Below are experts of layer 9 (counted from 0) of a mixture-of-experts language model. Rows are named router (the router's row for the expert), gate (a neuron's input weights, with its number), up (a neuron's input weights, with its number), down (a neuron's output weights, with its number) and show model dimensions 0-191. Each number is 500 + 50 x the weight over its row's rms, rounded and kept within 0 to 999. Numbers have three digits each.
Before each expert's rows: "mostly gets" lists some tokens that are sent to it at least half of the time; "raises" lists some tokens whose logits its average output raises strongly, later layers aside. This comes from a sample of Wikipedia text that the model never trained on.

# expert 45
mostly gets: " made", " took", " held", " used", " led", " played"
raises: " in", " on", " to", " for", " with", " into"
router:520466481544489471429477505503524487668403485518487450589445521542463491513560502463513556475562467487559398433515549520481472446437481529467589511521465468463519464422452435410469453528497634495551482467550475428503516580475511540514527513490580488422556553559561491470487453583535479586513496470472501524554547480493488506518585472508540502516573443593623507478500480489502505590475551437512516453543465493552478531518556577518520503503593522536422543500568426420572544412527477507505461524431415455500502423410588568420482509529447443648431489562458423563490523546455470533
gate1:443510458556519569521457460536472582574434518481488444612546488536458524446492521425499559519511525520456434539522515606485441583500416541576441520534444447476603454573428521583483479412512511485531535457545559435388526530523451476539489415530540485526580478501492459418489482523458503472497524423468446473524470473495543498399448497596460575560496441566512509465536465542431572464527595507472422452435410460521466431539508480479521590553523639482435449532426437451515537487475496485491543466545432554479540430387516553414527517416468483504531489584467461514564466473402533523
up1:490509522525470494487412471543449513544570462541571450545597427542459551553465600553562466588425428524547502525592529448466452526547521546423475627489498413527511430538471468465495483487539509442497449572512503470487648558482519482411520504519448494579461605429421523528564552452423565514460449507508504488562540528515452525578371497528521518526555525583527528505489496458517472503413459500488404563521564444501440506549570452530458558451522471464477520461565515465520574389538556493443433476551544428567502572468533385416540478477476454454510518401519446465483508464548497468
down1:548550416574449514495477508436547440519533545494518550468581526559467407471528516552477461529460643538426495497492497439509422589525435546501535582453399456483484513429433535469503527588498502467527481552534540398502553388502586536457617526504431514504478504447481467454487519482573497463545572545572529548520486510474484456456499445492486463445529556516519489489539384494553527629463531479597394512529519489523498481462460491427428627531463451493483397487518535525476533445546499453431525463469525419541560534459431512526499474545492501454465521491565424490452563508648413427
gate2:462551535543453493517486558496428510583567467543589487509510487603437563479522500504549473527433541617454479538498428585558403403480464502553541507602515487465554540494436468570529447535529454490483492580519505493425505434532424507500491515546543482445462470542489488509503465558483536423572504445527406474572524509466542393499460481500483468515595498477467474504404585538474477527457485421531442450501517574501430403490614563551514540392456604401522433464453531477586422385475555546429614477534558533577445444473484552489506482461509483554501539424433476552504508495518496527
up2:541485532508459509558478483495544495489596459521483481526537488452430529477461421575457530613498495525494395487470588497425516501505485445636573433446600526618450523522583440542415448469477438550542542519515479483532473491503555490510458502570478434455414531464621501473478542539530527511518504456569452467533419531620534576528501583469445536443471480476491485507559466467486530526479466512476476546374406523496480526484443442500567552546546552459437510552545520567463519600449526457544531579504556389552478480535541445422584537491476518428559577506463628403481516507486469499
down2:465560468524541492499526546499512488446570534484398540401541531461406499506511421506485502523493451479444513540433545495472496441493451514493459569392445561490529480508493534487451484651536460466490548520532483440512418538447487434502536427585514512454482496380547572558600571462496400500413445430476577487439466531462518451491549524629510424491352529544479469533443530442511521526563503499532392519440507510402550553507531479499348481510433495464457447560453557477477549479508470524526476538496563550510567537451517509436517514385518492450446525487618419513487520518450540505
gate3:517515413484442454380537511528490525575433520543505495430518544501527510442510493488587559520560447496472489389552489441437456416506392486487485452502494494433476433575464496482479539545536467461577440504571492452547495508455474381432577542565446522449469498518373502462473461387556493550401505473458496585574548472565537433532451468494422507542565447502550522556509425556410485453555462454561513504498455501531418510506437524553486533489455503513503445424505468436507561518529506416544475445426410462444430535482675563469526492541565454559464481546477446563473470556531539472
up3:470583583540472530591510520450442495559524504489577572570550565439530512514455617510534538573476522506544420558451530433477512544546388563515497515505533482525546506420389420578470510439454481491503560509459503463446445426478480528557626481507437426485437594488522493447531526418507481564538478596500508539458452506583531498462467475378465520506529526531463477594541475589438513514486405589400487525543507572467494435492464470554473542527455536467467461427466476528516436516484510447547465406562530506450440586543570502479522459606535538516611501594487470496425482510477502547
down3:531528432542525419482486456546476429578514495491453424457625470577561445416457468416497534568527537553507497500516476573463428369408453534514576518555519479497555410563401433486358465491424488465472520521484400417495433498435543493465484482597486452497527482403547437435471450497558509472476525532545549507573527543507498411513464425437517454527571531496488505503476459547472563532498580424466466573509481490509498590464566465433442516459501456565509413449506446521417509513506418423512535514514456434483488474558546524475413454445552543543562465547462594447548485479515536540
gate4:543507565506481473467495603572519555555548536553545570495428504453539494475547576458467471494494410411464471430535470573518431486453486523501485552444489435510422505422584425454407451575472531453516472456671496475457467587469500584477518538538585547496486590536465572390519455481546451564564499473415453477488488536538531513563568537447553504599515481456498478512491490499476562499479511482476546437544452466568475509572514535552477523434454470488456525538473551514626512450510458425518485491433365566545466421472483570491537477569472482554473498513540416468587512425441432580
up4:524503652584605557568510604538494543515493541413548471515518454546504538404485534537502475521501430420513427493541512560552444415532554447455480592520465496558491474465441426512468396521411463436499556543527508489430492499524500525497567526510544509504524583520456426440458442482506502481433523549436562605527537451392427437461543536519455492603413539448526514596536457426504464530429452446433491479415486413545423523492486537535508463515545492519523547466533480416470554516504493532498549551486430462476544461444425543442441457515488480439538480519555522485520340445436524480
down4:459562513460577452491483482489533541388550454521556538475525445490514573381539482509439421370564491514500497514449406482479589587548489554550384461487476429458499568527471425474470518512455453433490493565424498371523421460532427477519539486469557572529471551476552569497544519499479492454479444469559466484507505492564471575457554514522507447513426549504432573561467437459430546479475418493527555520517492437459465502416503427510487627540410418515446589462480557524411447533538495439501527472586495514502523553430447438536559537473506524453599594483480451490457541529478577472
gate5:521542522520560457546516484569534571458435515547489497534499500528483459488488529556534431495521576434471583516469418584576503533469453478529480442533549532465487532357448398429429517537561527379504569460417423541509406448525497522520506575485454446442574531418428566423513504507433529479520447525450511462529564603524543466475488536503414515563483657422580468481486460445438489452460542475541488555575407420516479611480481496508505453503456532583530484355460481530467514533546556510527479417426471473488551578428467416472462485486525533519512525555466519520518471554534507477
up5:567516437504573503486522458498428560475458413523560563491371514477434464440489423507379485437491487526515564452489555473525510479490482549523522494498382523521511499512537552535459546455446534578558419504607520461477468529449537488674502525501548517584453566496455533524483523581549480463551455461500433466444513510501424493507525407490565502469420496499531480415553485529501536473491464556525476451474483550526589577434508527453538548488580577508473502494555560514440481352576538525516472458544532549360496502500528537458482545544458431488395521453653479542495538562447447486
down5:498444456524574561477594520466441525472568494504408501441428472482554571497492541379495502438521435515490653585424529558491529462556550551499416460491500593434478522532572461491442533449481509472583476482538459418464523505482574454498507554560602527637459543456518570479492520395487491454508501482524450466480433564484465533461559481500498587546444526477475512464489508490467543434612390567477540486404537434453483542414570433573572431561475467498483490459484607483477394484510466523531405524443526530435501462520418456484521541516512443467518524495520449479544540527447523565
gate6:487522414538570490457538501549568614506537496574517506539554499481559457450498481482469531533541524476607554505514460567476568487544484435465529631577492486527489495488481451485484554515559504491515452475549505494503495419491433481491457509578498408583500464461476549549500446556632516521508430578568518554634495484470495576511362480480469483536493441507472516488551519547633470500391453406489465428533440494555507516444535443472472445528534537512444590503461570432467512466567501561431553411544532500556570542419529524521482428462429514527437588514450482607541555531456501597
up6:514521488481469436435439441456543421606509516520527477549560473589465457585518456550528462573585568520494463519488466448465545471478472595520486542449462505487452449501480551534497427524514442501592623526609466529501517412498499519498640517498441563531495411517508487506480526479556458439535513499555506556519493360468478504531525553538466568518471445468456489497456466588431525527489519559513537403509491485506490545514464413381457440432551513623472472552531482575417537605537466459444508482516482516446482477453469535488399503373471488532522504500547453498479476496326567525
down6:501486547452458512482440499496465544414563576461437490408405506546523500502594403429448449509545495539536493481477517466443459542556526540423415496470515439518440546542431527467406592514424453463576490487538471401542462450474488579404542521551545516563564456507402427438573503465550544474509506456511566444498562545412556477486559520441540444480434523524482492539532524538483460430509430540488548562431463511543502468458536525495569465547545517498481555544453574572404442558503494486465454508600490587446465481572504521568422522531485531382536497395494540567437595485587500444
gate7:532480458451438491508440418521376470550441543481558577471551583467425523501491578441559507480517563480489444451518558405568516531505452452378562517494455498441444444495472512532465471586494509565551552448437483433419516494480551482425446507407446603523455544470584443432438549544525471482413410528461481501512452559510455469546575490516440502383562425491570579516560490552463449506471478491589543521510549591475456541478550484483557468462502547484499465492612516504503538552572485473495428399592450522539496468406536490531493460600478477536471532578449456549454539477494498423
up7:579455509584474513538554499543549435501448589486474575454433554477501386570497490516509540495469525535485553478455535432529426491530516600531482500509514474520526454524571562528532413404503420472538482464480503597516585460576452461529529365553513480474476479455455448596435476604454538511501535546490425542420446485449474491476477464480471493490490520438481511536551509468487517477601478560538444494465493552567498486452500620429533512560513460494585487436475545421597472529453517464505586509415428435510499497533507420459366565518595534509428517577435514370530578490540530461
down7:535500511507461555487504516491531537384502578486524382407414478555443490463568450488465406476522448485494537491551603517512490488483514424465421518518492595481499584502457495501402485479420492462523487501538544439560532550525462542511419439469469515482543514503529529402459471512453380429555426435529508498503466509447569594521542538561553432517462438427514422565504580451533554415490537436574482492539486524499534466527491513497471554528505562507574596533368532516418438570514484518531474466525537518458625455429587592497497610465456563562611555482501483545490466520472463465
gate8:522478468550430466476464485458509515576560538501486499468449507544436526564550538501485498629445539521497439471475480582476524487469466548432543487477474537485599581437526481454522492500523589478471483525560480475474555495540526523530493480475483492462551486566533429515588557476510592466515479388490557454652493556546538547541513527502511598478527584579467471539529416544603439423458494500462467463532520616529507603511497535489556552403574495361474544483468496599437466432507425511598513469478413431534598378499553567541433438518461557505509454540450481435497509479509573504
up8:535486521511516379418568484424397562457501478501605582456467398444487463452424526418438524454509439435461571470504528503541462490461556475480421506477509539422455438396556488444525559536464594497543599519538508493367473551517441499524448570473518484457560456518486515498430412483469434546457523466518518496460440476541586493516551502566522382459515547478602556494480517557482491434542542500452530456505533524429501445530443510400504557622491508546478500497530455485493538551485461411396476506436494442522458365454419521559522443510487585518491504524516506539526570530529459549
down8:532414445413539506488509489572519510516535471471421507516534496576422498512474507418481472466456482464410395465519548546505474491525416540513466602509540533543505484485594522511514440478500512494541507551518516571575567428525543482431534428521465513458546379493530427450549508452523556401495462534538524549418563517469456478492536557587475489514518572486490490510495522537495476543532605435479455477546549493528428476461497492534515396577563466562675475504413464468520515413469496487479489489555427409517448516439616553491354475524501462560384527544522566573525516490564487601
gate9:461494433483486550485631369554498517579489555494521441470423502397462590533554584500552543578564514596506490397514501461500445460509581470541553462520482528508536437454498505498459518439507526450466608494491504539509470561495545526521491461619458481500559456521530561442492561504483567509452434568517509538410472509390532586573510438472522572573419542525484456453510421428508412497547465517592510492456549538530524423423530461487426460504581484545551551468523519496476495573497573520599577556520520604490512507434582489527522567516510499563439539398563527557468458496495458527
up9:457446403499435463510379411462436408552506447519517592484481418525443428516440535425488524479430459521471443520561480470529447459490558505501520461540439591487504507528591516526463490513496464482498428459418444469527573522460473395542571488468446528583479468493516487565597435521630343540482487535538567558496556526485502481508433554393558593496479444494462514563507521582511521497459504427436607499432552463448564514577516570480514468487499463540496647491551555471524422539441497556483499430421521534444500509412434480515533520553502490503559507520528544481443493498455514517
down9:493508530504459489461510467523507475492458538546549497511456563439603525548483499603449481477517406382427512598571579575484498437554468550376540390513523542554591510450486479491481542553494408513505546451512411514507356500476551381487486462512512470394469529482483554493475545543519468534471481547615529476557477411512468529477406592474479499609528543511483402518430521474602407511556467509506485439464493521500480557553543526431490493574567561493508530447553465498443487450522450559480408499491515459460543526467541510514539514528471504488426486540587370482476486484432533574
gate10:568489490464467519501391475465494430612444498488478378500505428391442569469520493533422541483507465578568544502451505559542517527483519479533574593580495468534375491393571499509439457588487479597516440481466570505522531564554468503420504532421487534552546470554562480527456544528497488527497450391478525537477500511527533508501549571484505453513398452449619493528436435509483472607518519440499567439511483523424474468547504628496500465594534369385499496468488544447451530436512555454523449533458438500501483435440428430514504489565546497507508550515453551533524488539495555474
up10:505623486513457504430500517403597473571550524467526496510450475449479575431525590435447479444491446412473472491480541515510450432394496520426474475415525405431527480555573481555560521558566464475568561484540505522454418484544475533467466433416565533517471519545510503554522505559481422549485554492544508565513529460505463551553510446434586423396510505453421507445495526419553550491456571456544637423452495459507506472460555535557541478531531554541552570547581530359532526527407582519556477488458526516464428527450550496532418507517493462502459590568434533526521516484450482489
down10:503548589481468526561534506489471539420511497508510458491500577512457512550522403536582432460450484475575458544503444498519516450465534513566509567444563476560547480569493503391549482484503506492442475417493409388435438462449522556588456555614572530530447467501458443480460522370428490376531588416554568463531580572462467425489495481494480527522556496513529494531530435529460510410551457503449454419566493445515539541494479452545522469607554527575548535489495441421436443526578571470527511560498511463449496533561525519530487453487493557440427408418484483383514507568500466453
gate11:531500512452551479470499501557542396510549477543485625533444545503500492475471493537555530476474478413585511511486502527488446547550493540518474438433488445482434530576579485479487578526518538605454438476472518448440422527484408576468416475462549480581518494505536499497571492500557517550490595553475469559464425505423527459499526437527602471490429589401490533481504443432519532514583460492562433442519502498524546507538492505565611514493507558581555425612449625548528481492547518421543510398464561541498537436471468487414383488623512532435531453523541513499476523507451586584
up11:581529544456356404561446520472583581540438525465554410498444515497578425481481491493550564510434499538487590531431465482507545432435547537486482515575510502468515514503536484410474471603497509518474617402528481511492502549514462571530430405545472483539466476508550400498429503473471481506476503600503501531473524511553542484473492449611494480507508499510600516404453510582456548430353481494504564542561559507599420498474488496453460448468473428561482519527516511605549456467485519487532631467448460560479472462500554513552523474469549462565509451578476498577461542539455538424
down11:599551444558399508425525523561536633607527444573590477522492540514545490547487490480563531523436501454388507499418505557557596492440550498426478495483427547515480511502402512485562401564482546517495548542462460469499482510513475621422529506497547514551534483497463462452489571460339396479440520521515543599530531478523521540508441432484519539562491478490457498460468394485469480542504540402479494453491541548527457572510442501512493521518592557465457625491490510563515489450541541479513337472528511573514440468468441455463529457483561557502518557440516432489534521453495522466